Experts of a small language model: a variant of SOAP for the experts, 579M tokens.
Below are experts of layer 8 (counted from 0) of a mixture-of-experts language model. Rows are named router (the router's row for the expert), gate (a neuron's input weights, with its number), up (a neuron's input weights, with its number) and show model dimensions 256-511. Each number is 50 + 10 x the weight over its row's rms, rounded and kept within 0 to 99.
Before each expert's rows: a language model's description of what the expert responds to; "gets" lists some tokens that make up at least twice as much of what it gets as of all text. This comes from a sample of Wikipedia text that the model never trained on. Tokens count by the router's weight.

# expert 7
It responds to: List bullets and field labels
gets: "-", "|", "=", " |", ".", ":"
router:36 54 52 49 57 56 60 63 51 47 46 55 34 48 55 49 46 65 49 40 55 46 32 40 56 65 41 41 47 47 67 76 42 46 49 56 57 67 55 56 43 57 48 56 43 57 49 42 50 46 61 62 48 45 48 48 56 57 56 61 57 47 53 66 51 52 35 57 64 50 54 48 55 38 37 52 66 54 60 46 50 60 46 29 46 47 62 54 44 69 43 48 53 58 66 55 62 41 52 53 48 55 43 59 47 66 50 48 56 69 57 66 53 44 59 42 46 51 43 50 28 46 63 51 51 53 47 72 56 52 50 54 41 53 58 50 55 52 42 56 43 54 42 34 58 54 47 30 42 51 32 64 60 36 53 56 54 33 39 73 50 49 54 43 76 35 36 56 40 72 44 31 58 41 39 38 45 35 50 50 48 57 48 63 49 46 59 58 47 57 51 56 49 73 55 56 52 57 55 39 58 47 46 56 50 54 47 43 58 39 55 50 45 44 54 45 53 53 66 56 53 65 36 34 61 47 42 41 50 47 50 63 44 63 44 56 55 33 43 45 69 68 34 53 60 53 42 59 43 29 81 50 62 56 53 36
gate0:54 67 59 49 56 29 42 39 56 52 34 63 54 57 39 43 43 49 33 57 53 43 48 27 47 54 73 48 55 53 55 49 47 61 46 55 31 43 55 44 46 42 39 47 43 55 58 37 75 65 44 55 76 54 56 41 67 50 48 55 37 43 44 28 44 48 55 71 54 50 33 54 55 56 38 59 44 61 61 51 36 44 44 25 61 72 53 57 45 52 48 48 28 51 60 61 56 59 50 54 40 60 63 35 50 48 62 43 46 54 54 49 55 44 55 47 39 37 44 48 36 46 35 52 41 37 58 70 49 64 59 67 39 60 54 54 48 57 45 54 32 62 40 46 47 47 53 60 71 51 64 56 50 53 44 60 24 39 48 33 43 61 48 49 39 44 45 57 20 65 51 49 59 47 53 59 47 52 58 55 50 29 47 53 53 41 53 51 41 47 40 52 40 70 49 35 36 31 51 53 54 47 45 45 62 67 56 50 56 44 29 52 51 44 58 58 59 52 50 42 40 34 49 56 65 41 47 60 49 42 50 44 52 42 56 53 55 72 51 41 36 49 46 52 51 43 24 63 41 53 48 56 56 52 45 42
up0:35 53 55 65 34 41 42 39 56 52 60 53 54 47 52 44 38 31 58 51 46 35 58 38 49 43 37 57 43 45 52 42 47 45 63 42 62 47 50 56 54 62 49 63 48 45 67 53 53 45 47 53 27 58 63 54 42 51 53 46 40 46 63 62 46 54 50 47 50 55 42 61 50 36 46 38 60 48 46 62 47 45 51 42 53 54 49 57 45 49 52 38 49 32 69 56 45 52 54 39 58 57 28 53 76 71 34 62 52 55 64 43 55 50 50 50 33 63 50 55 63 53 49 37 48 55 42 47 33 51 50 45 45 48 45 53 58 55 40 50 38 51 65 37 51 60 48 46 40 52 41 58 52 40 49 50 50 41 53 54 43 41 51 56 47 56 45 43 66 46 54 70 43 44 35 55 41 51 73 36 54 52 63 49 38 50 50 53 46 53 63 54 51 28 41 42 52 55 62 39 42 50 48 52 41 50 39 54 64 51 45 38 57 35 47 62 41 32 60 26 54 52 59 42 47 54 38 48 34 73 61 49 52 56 52 77 32 41 59 39 63 53 46 42 36 53 55 56 59 63 51 54 40 63 51 42
gate1:56 62 35 32 63 50 43 55 50 41 53 41 34 61 45 51 46 48 43 56 74 60 61 62 58 59 47 40 46 45 58 64 39 62 27 43 47 48 50 52 64 55 52 50 54 56 66 60 54 56 65 66 37 39 53 49 52 55 28 51 56 53 43 35 55 47 49 56 33 74 55 49 58 34 56 44 57 54 63 44 25 53 62 36 56 48 67 63 61 45 62 68 45 37 69 63 50 30 59 42 33 47 60 35 43 58 51 55 47 60 77 68 46 52 58 46 51 18 53 37 36 51 57 58 28 59 41 38 52 45 59 42 78 42 26 50 64 50 55 38 43 47 51 43 57 47 57 56 53 52 52 30 54 46 56 57 45 48 54 43 48 52 61 45 28 46 52 52 58 59 42 55 54 44 30 37 43 57 52 47 36 54 41 42 45 52 57 71 55 42 51 56 43 44 55 49 41 64 41 61 60 60 47 38 46 42 46 49 59 40 51 58 58 57 36 46 48 52 67 55 40 44 40 44 55 51 64 38 46 56 50 61 48 47 44 42 65 43 54 50 51 70 38 51 51 51 58 27 46 32 52 54 46 41 49 45
up1:35 31 51 53 46 47 41 56 54 54 36 36 64 44 52 78 38 58 60 73 56 36 62 34 58 34 51 66 56 33 45 51 40 52 55 40 28 57 50 35 55 33 59 46 46 49 35 53 45 58 62 32 53 46 71 49 56 63 56 51 63 49 51 45 54 39 53 43 55 47 46 54 54 55 53 50 38 48 43 48 46 60 29 53 39 57 48 56 41 51 41 40 54 73 51 26 68 45 48 43 19 56 61 49 42 60 50 59 60 41 41 51 56 34 44 45 38 50 55 47 58 65 50 57 48 35 57 40 52 43 60 59 41 52 53 64 60 39 50 54 33 47 55 62 24 38 53 50 56 50 49 43 55 37 45 44 37 45 51 52 67 63 34 54 64 50 54 58 57 47 51 47 57 58 49 49 59 44 58 58 54 43 56 47 60 52 49 38 42 42 67 65 43 68 39 51 38 34 58 30 39 56 48 42 50 59 49 51 47 50 47 52 64 51 56 49 48 44 46 47 74 47 64 53 43 61 61 48 48 39 46 56 63 51 74 48 52 37 46 43 39 31 66 58 64 28 63 52 58 59 48 64 57 41 60 40
gate2:52 65 60 60 47 48 55 47 47 52 62 45 49 49 65 49 39 64 60 41 49 38 49 60 45 40 49 72 62 38 61 71 35 62 68 59 42 40 39 69 42 55 60 52 41 43 36 55 46 50 42 69 32 51 48 45 65 43 61 56 45 55 40 55 51 50 76 50 48 55 52 59 48 51 55 57 65 51 58 40 40 53 59 61 41 60 55 48 48 45 66 50 50 63 65 44 33 49 31 66 61 73 39 40 52 44 41 49 48 48 58 35 35 48 43 48 47 62 44 53 32 48 57 61 64 43 64 30 46 45 52 40 49 56 24 40 42 55 50 64 51 60 63 37 42 33 45 40 46 40 46 27 58 50 61 42 64 61 51 54 34 36 43 50 67 60 42 43 64 65 61 51 58 59 41 47 47 58 60 62 58 47 57 61 45 54 36 55 47 47 53 40 48 63 64 46 26 43 52 53 42 56 49 49 49 58 50 42 44 46 41 47 24 38 51 51 50 62 52 33 69 57 47 57 59 50 48 54 51 69 48 39 39 35 62 55 45 51 52 41 36 45 58 63 60 26 58 52 51 40 55 55 49 63 56 35
up2:57 52 40 54 55 53 50 47 68 49 57 64 69 36 52 61 49 37 56 55 54 58 37 40 52 48 54 55 47 36 58 44 48 58 53 46 43 55 62 52 38 45 52 51 44 55 76 54 60 54 43 47 70 64 60 55 33 37 43 36 51 55 61 28 50 43 35 54 46 58 45 48 62 46 45 47 30 62 46 45 61 51 38 50 52 30 53 53 55 50 40 52 51 40 43 35 57 52 59 52 40 48 60 43 35 37 55 55 49 46 56 39 68 40 67 51 58 51 47 66 63 42 47 44 42 54 55 48 44 41 46 47 48 47 56 51 60 59 48 50 25 32 47 64 33 54 62 60 54 68 50 56 44 53 33 30 50 39 57 36 52 65 63 57 36 37 44 39 57 43 58 51 20 39 59 68 43 69 51 57 64 54 59 41 61 49 67 44 48 48 51 73 46 34 34 63 65 59 64 36 53 45 41 47 38 33 50 42 36 43 55 35 65 60 56 43 72 48 55 52 42 43 66 34 63 61 51 60 38 53 51 52 41 55 49 56 38 53 48 41 60 62 53 44 44 69 59 40 44 57 36 56 40 38 50 58
gate3:61 51 50 48 40 49 43 55 45 56 57 50 58 21 38 41 26 52 60 41 47 49 76 50 39 48 51 36 50 41 50 49 50 37 54 49 61 54 68 70 43 61 46 54 47 51 66 59 41 29 34 64 47 37 47 48 60 47 39 52 63 43 56 52 30 51 46 46 53 59 49 36 36 64 64 53 57 50 52 48 41 51 50 39 52 38 53 43 46 70 41 54 51 44 60 54 44 46 58 70 59 59 41 36 51 66 52 38 50 50 42 39 46 70 42 53 66 45 32 50 58 53 43 42 42 48 49 63 33 67 53 55 54 63 49 59 50 76 36 41 58 50 57 39 65 43 65 51 34 37 48 51 37 60 55 55 50 33 54 57 52 60 53 44 50 62 53 58 24 40 62 42 49 47 61 60 33 63 46 60 53 31 39 37 54 46 34 55 51 45 44 56 43 36 62 52 50 48 68 56 48 58 54 47 56 42 44 48 45 47 55 38 54 48 42 64 47 65 57 53 47 56 44 60 48 59 62 45 53 57 34 50 38 32 26 61 40 51 47 45 67 57 47 51 44 52 66 62 31 43 52 45 33 50 51 56
up3:50 63 61 47 53 41 46 60 59 45 63 44 77 54 38 30 20 50 24 44 46 42 57 49 50 61 39 48 53 47 35 52 47 49 43 32 34 64 56 66 56 57 67 48 59 34 59 65 46 41 52 52 61 36 54 43 50 37 33 43 64 27 68 56 30 78 44 46 49 52 48 54 37 61 45 55 70 46 61 62 61 47 58 54 62 43 51 49 61 39 50 54 55 51 40 33 49 44 44 58 42 41 53 55 50 66 49 49 46 51 36 64 59 55 42 43 55 53 39 40 50 50 46 50 45 39 58 69 43 57 58 72 55 44 54 52 52 56 59 71 63 55 65 49 58 49 56 54 29 64 38 52 45 50 59 37 52 62 45 46 60 51 56 35 48 53 38 37 42 56 62 29 52 55 30 56 35 42 61 49 29 60 48 32 49 29 34 51 58 66 51 45 50 38 37 49 50 42 72 40 20 51 47 46 41 60 41 47 38 52 51 39 52 55 46 61 49 60 54 50 44 54 50 46 47 59 52 44 50 50 36 51 50 42 52 57 44 63 47 25 72 63 62 39 51 47 41 53 43 52 52 60 48 74 50 41
gate4:54 53 45 54 40 41 59 53 44 27 56 45 42 63 61 56 64 40 47 45 53 30 40 39 46 50 60 47 64 50 62 57 52 71 65 42 52 57 58 56 23 52 53 64 56 41 50 52 55 48 59 53 55 57 42 47 42 53 49 56 54 47 65 47 54 39 61 53 37 59 51 57 67 43 54 68 43 68 48 55 53 55 48 50 41 47 38 54 60 56 24 34 43 49 41 59 48 49 48 53 46 52 58 68 44 34 59 64 49 49 67 56 62 48 48 54 72 40 67 58 58 52 48 47 53 57 72 60 48 59 63 55 54 55 67 60 50 64 55 59 44 41 32 52 73 63 58 45 52 48 37 55 48 47 64 48 44 34 55 50 33 47 40 44 65 65 54 55 40 50 55 43 49 53 60 49 64 47 33 41 54 54 38 41 42 61 43 42 53 60 45 43 39 61 51 68 44 59 70 47 51 70 40 69 36 48 47 47 39 39 45 54 42 68 33 47 57 46 38 33 62 49 47 64 29 40 32 45 38 63 42 56 64 31 49 56 57 46 40 42 48 41 62 46 65 36 66 50 57 58 66 48 42 45 49 38
up4:59 44 61 41 52 46 60 54 42 68 51 44 55 23 58 46 56 42 68 53 60 50 50 44 53 41 44 45 52 28 37 53 62 56 52 55 48 53 50 64 52 45 54 50 45 42 64 53 44 51 38 77 54 72 55 60 45 50 40 55 51 52 37 46 44 63 53 63 50 33 46 55 49 62 67 28 66 52 51 59 45 50 53 58 44 55 46 45 41 43 63 66 53 61 52 45 64 81 45 45 39 38 61 47 34 37 56 48 50 65 58 62 61 64 57 50 52 54 50 54 56 63 40 59 57 41 62 50 56 51 51 62 40 53 66 51 51 38 46 38 56 57 46 57 58 56 51 52 40 53 36 44 43 52 36 32 65 53 44 62 27 59 46 51 47 40 55 40 64 42 56 48 50 32 42 65 36 55 58 42 57 54 52 54 68 35 59 44 52 33 36 59 46 60 47 26 50 48 48 48 44 63 46 41 46 55 48 43 42 46 52 58 60 64 55 50 47 33 42 42 53 63 60 53 51 54 13 60 49 59 51 47 45 42 58 52 36 43 47 52 61 47 69 35 52 44 63 60 48 50 37 44 47 47 41 61
gate5:49 42 42 54 65 49 43 36 40 54 50 50 32 45 34 50 37 58 59 46 59 53 58 65 54 61 33 55 56 54 44 34 41 32 48 53 50 63 52 58 65 52 54 48 53 47 59 47 63 47 49 48 51 44 50 36 62 42 66 48 60 62 45 55 37 45 34 48 68 57 56 45 53 54 67 48 29 64 52 43 65 44 57 57 41 69 58 61 61 50 51 69 42 53 51 41 54 32 48 51 65 52 58 71 60 40 52 52 49 51 35 56 43 63 44 32 49 42 48 44 58 50 45 58 69 62 39 57 56 56 59 36 61 58 41 55 33 41 36 59 73 64 39 59 59 67 61 48 46 48 50 39 62 54 43 36 46 38 36 63 60 56 48 48 40 62 67 42 46 59 64 56 59 48 61 57 45 44 52 33 36 60 39 42 36 47 41 61 44 53 35 35 52 63 47 58 32 51 49 56 52 60 47 52 33 56 62 51 49 78 51 46 55 46 41 30 41 53 35 55 52 64 63 43 62 42 68 41 66 68 55 47 39 59 37 66 53 47 49 40 59 58 45 40 55 67 29 64 50 34 41 52 67 48 61 35
up5:90 39 46 49 48 43 57 40 55 39 55 43 54 44 41 53 68 59 44 55 48 56 39 42 40 29 54 48 24 58 45 62 54 58 65 58 51 45 31 58 51 42 48 37 51 52 40 38 36 69 51 49 48 54 55 56 39 48 38 52 39 71 68 35 56 46 70 41 38 47 32 47 36 34 27 54 75 41 43 58 42 41 44 52 48 47 47 72 45 35 58 52 67 60 37 61 38 55 56 52 35 53 46 48 47 65 44 41 48 53 47 54 55 32 52 48 37 57 53 44 63 53 51 31 56 58 45 46 43 49 54 36 36 37 60 40 44 60 55 59 42 60 53 33 49 39 60 49 38 59 53 62 49 43 68 77 70 47 40 44 51 45 30 45 65 46 51 60 59 46 48 66 47 47 36 42 57 51 58 52 50 36 64 57 51 38 59 34 62 42 61 45 38 47 68 48 45 54 66 48 41 42 63 48 52 49 53 52 48 41 55 52 28 35 57 46 83 58 50 50 62 62 39 58 58 55 53 64 34 64 46 44 44 52 65 66 60 55 51 53 49 30 44 55 50 45 53 53 51 55 49 53 44 54 49 57
gate6:78 53 44 45 40 56 59 46 32 41 39 52 43 41 45 63 60 43 44 64 56 46 64 44 36 55 38 41 52 39 59 62 54 44 48 40 43 50 39 57 48 53 47 31 62 40 31 38 59 53 58 40 47 62 38 38 35 45 60 46 46 42 48 55 49 49 45 50 58 67 42 67 56 35 61 63 55 36 39 35 51 40 45 35 49 38 39 44 63 54 39 58 36 51 65 45 37 49 47 73 43 43 31 59 44 55 54 54 51 45 59 46 37 36 49 39 51 61 45 39 49 67 61 51 52 44 53 35 54 54 60 60 52 46 51 48 37 43 60 56 33 49 56 29 47 51 54 53 68 62 50 39 43 36 35 61 50 46 58 47 46 51 41 53 52 54 44 35 47 40 38 52 50 58 55 44 57 47 29 42 44 54 56 49 35 36 64 46 58 43 40 59 32 45 53 53 61 46 53 51 52 48 61 56 71 66 63 54 48 61 45 71 47 37 63 39 68 61 43 56 68 53 51 52 60 38 52 45 53 53 37 21 48 47 45 59 68 35 49 45 56 53 62 43 31 46 45 43 64 60 46 50 71 60 49 52
up6:53 53 51 52 55 63 45 54 45 52 35 48 47 30 68 37 49 48 48 46 41 51 61 50 35 46 49 59 54 48 56 58 50 43 47 46 39 49 28 50 45 40 34 48 30 42 61 39 59 55 62 46 49 58 60 53 49 57 48 58 42 43 55 51 50 49 47 36 64 78 54 70 52 52 68 51 35 40 46 54 49 40 72 47 48 46 55 41 76 73 56 48 50 49 63 56 52 62 68 65 72 61 48 68 54 62 41 57 62 63 50 42 60 50 57 34 66 46 30 45 51 70 68 47 59 51 50 37 48 51 43 65 38 47 33 55 36 41 41 43 38 48 52 45 60 51 51 41 56 56 50 52 42 25 45 54 43 58 63 56 51 66 55 60 57 39 30 49 36 40 38 55 52 58 38 59 50 53 47 52 48 60 56 55 46 49 48 56 49 39 38 59 48 42 49 56 48 68 26 50 71 65 46 53 46 68 59 53 42 48 50 73 46 46 56 45 69 63 44 50 62 53 41 56 56 55 53 55 56 45 45 41 30 50 60 62 59 35 47 54 57 55 62 58 64 44 46 56 62 62 44 50 58 45 60 57
gate7:51 47 58 53 37 52 52 48 47 67 51 65 50 68 36 45 41 38 35 47 48 48 49 42 73 53 42 57 39 51 32 35 27 58 47 37 54 52 51 70 54 50 46 43 31 63 62 43 56 28 47 50 71 46 34 40 42 41 31 55 43 47 53 36 40 56 63 48 56 49 43 52 42 37 37 65 61 56 47 66 46 59 64 38 55 64 50 41 56 44 48 56 58 47 36 61 67 28 46 52 49 37 44 56 40 43 60 54 69 50 54 33 54 49 51 46 63 53 51 47 26 52 57 35 35 37 45 46 55 53 47 45 43 62 41 47 50 55 50 50 51 52 69 52 44 37 20 41 50 37 46 41 40 47 38 42 60 44 61 61 44 51 60 64 30 68 59 50 48 32 39 43 69 39 42 48 56 61 57 58 49 56 45 55 41 53 56 60 49 38 55 50 57 38 59 47 43 61 50 37 40 44 57 61 52 53 31 27 58 32 52 45 45 44 58 48 73 44 60 55 43 45 49 32 61 42 42 57 51 36 42 52 53 39 51 70 40 38 49 38 57 49 53 53 36 49 33 64 41 59 68 46 68 37 47 45
up7:52 34 61 44 48 46 49 56 61 68 60 56 48 61 54 38 48 54 44 67 54 54 41 52 54 69 51 45 39 51 32 44 39 66 51 35 54 61 47 59 59 44 51 70 33 53 45 52 38 52 50 35 50 46 40 40 44 62 59 48 33 57 53 44 43 71 62 47 45 39 46 55 49 52 49 57 40 47 58 64 58 34 69 61 54 59 46 38 54 49 54 44 57 59 41 42 54 45 48 54 47 48 51 42 54 45 54 55 46 41 52 33 42 61 47 19 45 45 39 30 53 43 62 58 16 56 45 61 68 60 59 51 55 53 61 45 57 68 34 54 43 61 57 43 39 64 62 63 43 50 58 40 47 55 30 64 39 43 54 61 45 62 40 43 56 66 35 47 61 52 62 28 61 65 42 54 45 72 66 57 41 51 60 33 58 50 60 77 46 47 58 53 60 35 50 36 57 60 47 53 59 42 59 57 52 48 50 53 51 32 43 31 68 48 51 57 52 59 48 50 53 68 46 30 60 44 50 55 43 43 36 49 52 44 47 59 67 46 50 36 62 51 36 54 49 52 56 58 56 51 59 47 55 55 67 34
gate8:56 48 49 42 42 47 43 74 40 43 57 60 63 52 47 39 62 53 52 57 47 50 56 50 39 45 44 54 60 43 45 71 34 47 60 68 48 62 66 66 42 66 58 33 62 55 50 40 45 58 50 56 53 51 68 62 68 57 38 31 30 45 48 52 47 71 46 58 55 54 39 44 45 33 31 64 39 55 46 46 42 62 53 37 49 41 50 64 59 67 49 48 61 49 41 50 64 38 81 46 67 46 58 36 38 53 50 43 57 54 26 45 52 40 57 32 54 57 54 51 35 47 59 30 56 57 71 67 47 49 52 43 57 53 16 54 48 36 52 49 40 58 42 41 42 47 50 54 42 56 47 54 47 50 56 47 66 61 35 42 42 46 54 50 31 59 58 50 43 76 51 41 44 38 63 38 59 33 59 41 47 43 42 62 47 55 48 38 40 44 59 65 37 50 42 51 44 62 64 54 60 53 51 49 53 46 36 53 52 50 47 42 43 43 63 49 56 59 58 49 61 48 44 59 61 42 31 43 47 47 47 53 44 58 30 45 71 46 60 58 72 36 52 46 53 50 47 28 57 47 58 49 66 52 41 48
up8:41 42 64 60 55 34 52 63 33 55 44 50 53 64 55 44 59 39 50 70 54 42 53 42 54 43 45 68 42 59 51 39 58 63 37 50 37 58 52 35 43 70 61 46 26 48 60 46 42 30 57 47 53 38 39 50 53 35 60 33 49 38 47 53 66 59 57 53 64 42 50 35 29 53 39 34 56 53 49 61 32 60 70 56 32 48 47 45 48 50 40 43 45 66 34 50 58 63 47 42 59 41 50 64 33 57 40 53 56 28 48 33 45 60 49 44 52 64 52 53 54 62 40 38 42 39 50 39 35 55 46 46 50 64 35 53 57 37 49 63 51 60 40 42 38 51 42 36 46 49 62 44 56 32 54 56 47 57 68 39 42 42 34 54 52 43 43 49 56 52 61 37 55 53 64 55 54 49 44 46 41 56 45 58 56 54 56 59 49 47 44 57 52 40 35 36 46 60 50 35 58 36 41 38 48 51 47 50 56 33 41 38 63 56 44 40 64 64 42 48 57 52 66 54 55 47 45 52 43 37 52 30 55 50 48 46 70 43 65 46 45 62 47 52 51 48 42 50 59 52 55 37 42 41 54 33
gate9:46 35 64 65 36 71 54 51 50 73 45 52 41 50 57 72 57 53 35 56 35 30 58 58 46 42 34 62 45 46 45 59 42 33 50 50 61 71 44 57 50 40 16 54 26 42 62 43 49 57 52 47 57 48 43 61 55 66 40 42 48 41 53 37 32 47 54 44 66 46 63 33 44 41 33 61 59 70 43 51 51 50 54 55 60 36 71 44 45 64 56 47 50 65 57 33 52 43 49 57 51 52 42 45 69 63 56 55 45 65 43 45 46 47 58 53 47 67 43 49 41 43 58 37 45 27 48 43 48 50 53 62 47 49 56 41 53 54 56 50 62 56 51 40 53 47 47 41 54 47 34 58 49 36 43 43 43 34 51 50 46 58 52 54 34 56 72 60 53 55 58 46 36 78 56 57 64 54 55 55 39 59 53 52 45 55 54 63 47 43 38 62 66 58 66 41 47 58 58 66 52 51 52 40 51 50 47 59 64 40 49 40 39 39 44 49 56 47 40 56 32 44 46 53 47 42 53 33 53 49 54 45 56 62 35 55 49 54 46 46 50 49 61 53 39 51 50 55 58 60 47 34 57 47 44 46
up9:41 40 52 56 60 61 43 58 63 60 61 49 52 58 48 52 53 54 47 58 45 35 58 65 36 39 37 46 49 44 39 63 44 34 46 46 54 57 40 45 54 40 50 58 40 49 52 51 49 40 57 49 45 41 37 44 53 42 55 50 43 53 48 61 39 33 69 44 59 37 45 39 33 31 38 50 48 69 48 51 61 44 43 43 65 47 56 44 44 63 60 48 61 50 44 42 53 46 49 41 31 68 34 32 63 78 60 57 58 65 48 49 55 43 47 44 47 58 42 53 25 43 40 45 48 47 42 38 48 41 59 44 51 44 50 47 40 58 40 59 58 44 49 42 53 51 45 46 60 29 57 58 45 41 35 52 47 28 27 55 42 47 39 55 42 60 74 58 45 36 58 57 45 51 61 44 53 49 49 56 35 47 38 53 30 71 63 61 42 69 59 34 54 51 58 45 71 57 39 79 63 54 50 42 56 40 47 58 62 41 42 49 55 41 51 54 54 52 49 60 34 42 52 61 54 36 56 50 56 58 67 47 44 55 26 59 51 52 50 36 52 44 52 58 57 36 42 54 42 43 36 43 61 33 44 58
gate10:64 43 55 47 29 62 38 51 82 64 45 59 40 46 34 39 48 38 49 56 48 56 48 46 52 50 43 64 60 63 33 42 55 38 50 52 46 57 66 55 55 63 44 40 38 57 58 48 46 53 58 47 42 59 71 42 56 45 47 49 39 43 50 49 62 59 40 56 54 42 54 41 49 53 51 31 53 36 49 56 53 52 50 41 58 69 58 51 43 50 44 63 37 50 64 45 73 44 50 48 49 58 60 58 63 28 49 40 50 53 45 44 46 43 51 49 47 46 31 58 21 40 45 50 29 47 41 60 40 41 48 64 44 56 64 38 42 51 36 41 38 60 51 46 53 36 49 45 43 36 80 63 49 36 59 48 54 44 61 59 39 43 48 43 45 39 40 58 50 66 51 47 57 57 37 37 40 48 45 60 53 42 65 40 59 52 44 58 50 37 26 45 62 48 54 51 47 57 27 43 30 66 54 55 49 51 37 54 36 51 47 50 58 51 46 67 44 48 49 56 43 53 54 38 56 58 41 43 53 51 49 63 51 61 54 64 57 42 47 65 41 44 26 48 51 53 63 67 66 61 70 56 57 41 54 48
up10:63 57 32 40 45 55 61 52 51 76 58 66 42 53 56 56 43 52 34 40 47 61 59 63 66 49 45 46 57 58 36 51 39 44 54 36 48 48 55 51 51 45 70 47 46 59 46 51 31 41 36 51 44 63 56 44 52 36 58 47 61 48 57 55 49 48 30 61 68 46 49 45 60 46 46 36 50 55 52 51 70 71 61 30 74 52 52 58 56 64 52 62 28 43 52 31 57 35 57 44 38 59 47 48 59 37 54 52 48 30 57 54 67 60 48 44 54 42 46 71 36 45 49 43 50 48 57 41 52 30 37 53 52 42 60 48 40 45 54 40 50 52 78 63 56 43 55 48 42 58 61 63 48 43 42 53 56 54 68 51 42 31 68 44 65 62 50 54 51 45 44 46 47 70 46 32 68 54 47 68 50 51 44 39 61 47 42 52 46 48 50 47 54 57 48 35 59 52 32 37 34 60 50 54 41 54 63 53 35 45 64 43 52 44 43 33 57 53 69 41 49 54 35 46 45 56 49 37 47 66 56 48 51 54 44 59 38 63 36 45 46 59 31 52 69 53 55 49 43 60 50 62 55 57 57 36
gate11:50 58 51 70 53 52 48 47 55 53 70 43 50 49 44 61 34 53 66 50 45 56 41 40 56 42 43 53 63 47 51 71 59 49 34 54 53 55 55 49 35 69 39 60 52 54 70 42 42 47 31 57 51 46 47 40 56 51 59 56 53 43 58 31 53 56 46 56 42 45 65 52 54 50 29 49 42 43 47 55 41 41 52 66 42 36 33 65 27 56 61 39 43 46 39 60 56 61 62 49 46 49 42 56 44 55 45 51 56 59 48 32 55 47 50 58 25 38 64 41 42 38 69 55 61 70 44 40 40 49 57 49 42 52 48 49 39 53 50 50 52 54 45 53 38 74 52 44 36 41 34 60 62 43 43 40 25 74 60 25 47 48 42 66 57 40 49 39 33 50 69 48 56 56 41 60 72 53 35 57 55 49 44 23 56 65 54 46 50 51 43 49 47 51 53 63 46 34 42 65 75 38 43 48 56 42 43 48 55 55 49 54 40 67 53 52 59 51 64 36 53 65 54 32 60 27 58 56 52 53 37 34 50 64 59 51 55 56 59 50 40 36 55 43 64 64 65 58 48 61 72 62 46 55 51 49
up11:47 49 53 53 60 56 46 39 41 50 44 62 56 32 54 53 50 41 41 60 50 57 64 49 42 53 48 48 51 55 57 59 55 52 57 43 49 42 40 47 36 64 57 55 37 49 67 61 51 45 57 57 53 44 52 62 40 49 38 53 49 31 64 30 58 68 44 46 46 42 43 50 35 54 33 46 50 50 48 65 58 40 46 64 21 51 35 61 33 54 39 46 61 53 48 56 61 67 73 40 52 58 43 54 34 50 38 43 43 52 42 58 60 65 55 34 42 56 43 50 54 47 53 51 68 56 43 36 56 59 69 45 44 32 41 50 52 54 51 47 47 59 53 56 48 72 58 38 53 51 48 50 70 48 35 47 51 61 42 54 54 47 51 66 49 52 50 49 64 50 49 42 49 45 51 58 57 61 36 69 57 65 47 45 39 70 44 25 34 60 47 47 39 31 56 74 51 53 38 54 62 38 66 44 66 44 45 47 51 35 33 59 29 55 51 60 67 49 55 42 54 52 60 51 37 51 54 66 31 44 59 58 62 53 68 33 56 56 41 47 54 58 63 63 66 64 62 47 35 59 50 47 75 49 53 42
gate12:52 52 40 43 42 66 40 56 68 40 51 50 39 54 41 67 37 61 47 70 40 50 31 42 45 45 71 37 39 32 49 30 53 42 51 58 47 60 45 48 35 52 60 37 49 50 56 41 35 52 62 47 67 56 64 51 46 67 38 57 26 58 43 48 62 41 45 46 43 43 70 62 53 59 46 42 44 42 53 29 64 36 37 60 41 46 67 62 51 51 48 65 51 66 44 41 53 50 61 42 39 44 39 58 72 43 24 34 53 41 45 52 54 64 64 50 38 40 47 57 48 64 46 54 36 57 39 39 55 45 59 40 33 50 44 60 61 51 56 56 48 44 50 51 48 52 41 56 54 47 49 50 67 34 61 37 42 61 54 57 47 37 39 57 62 51 51 47 63 58 62 54 65 47 37 46 57 52 45 49 49 49 39 40 33 40 55 45 46 52 70 42 41 45 47 33 42 54 59 62 48 38 41 55 43 54 41 47 58 34 53 45 40 42 48 49 60 44 45 35 41 59 48 64 46 56 58 52 60 68 41 29 48 54 43 70 75 64 57 59 59 70 61 66 52 31 64 57 28 34 50 30 40 59 40 39
up12:40 60 35 33 49 32 43 50 65 48 54 52 43 45 47 52 27 42 56 36 47 58 29 44 71 59 65 47 40 49 50 57 49 56 42 47 51 47 31 49 54 56 62 46 52 55 42 53 36 33 53 67 37 37 43 54 35 70 23 51 41 49 57 49 57 42 37 42 42 44 56 49 44 46 50 39 57 49 66 53 43 53 47 58 43 55 54 40 25 43 48 50 66 51 62 54 51 42 54 39 55 39 50 74 54 48 16 41 29 46 42 42 65 50 50 36 49 37 54 45 59 42 39 62 35 57 71 48 31 32 56 55 46 43 53 62 49 55 28 44 39 64 60 55 47 68 53 45 42 39 47 48 54 45 41 50 51 52 52 50 49 49 52 57 45 47 40 61 54 47 61 42 75 49 38 67 47 56 49 64 56 61 35 50 42 47 63 46 44 42 48 53 63 53 55 30 46 35 50 50 39 50 61 41 32 70 51 47 47 36 59 80 47 55 59 62 53 49 34 26 53 52 50 43 52 61 52 41 71 51 64 58 63 61 48 33 63 59 56 55 43 38 46 42 40 30 57 53 42 41 40 43 45 52 57 55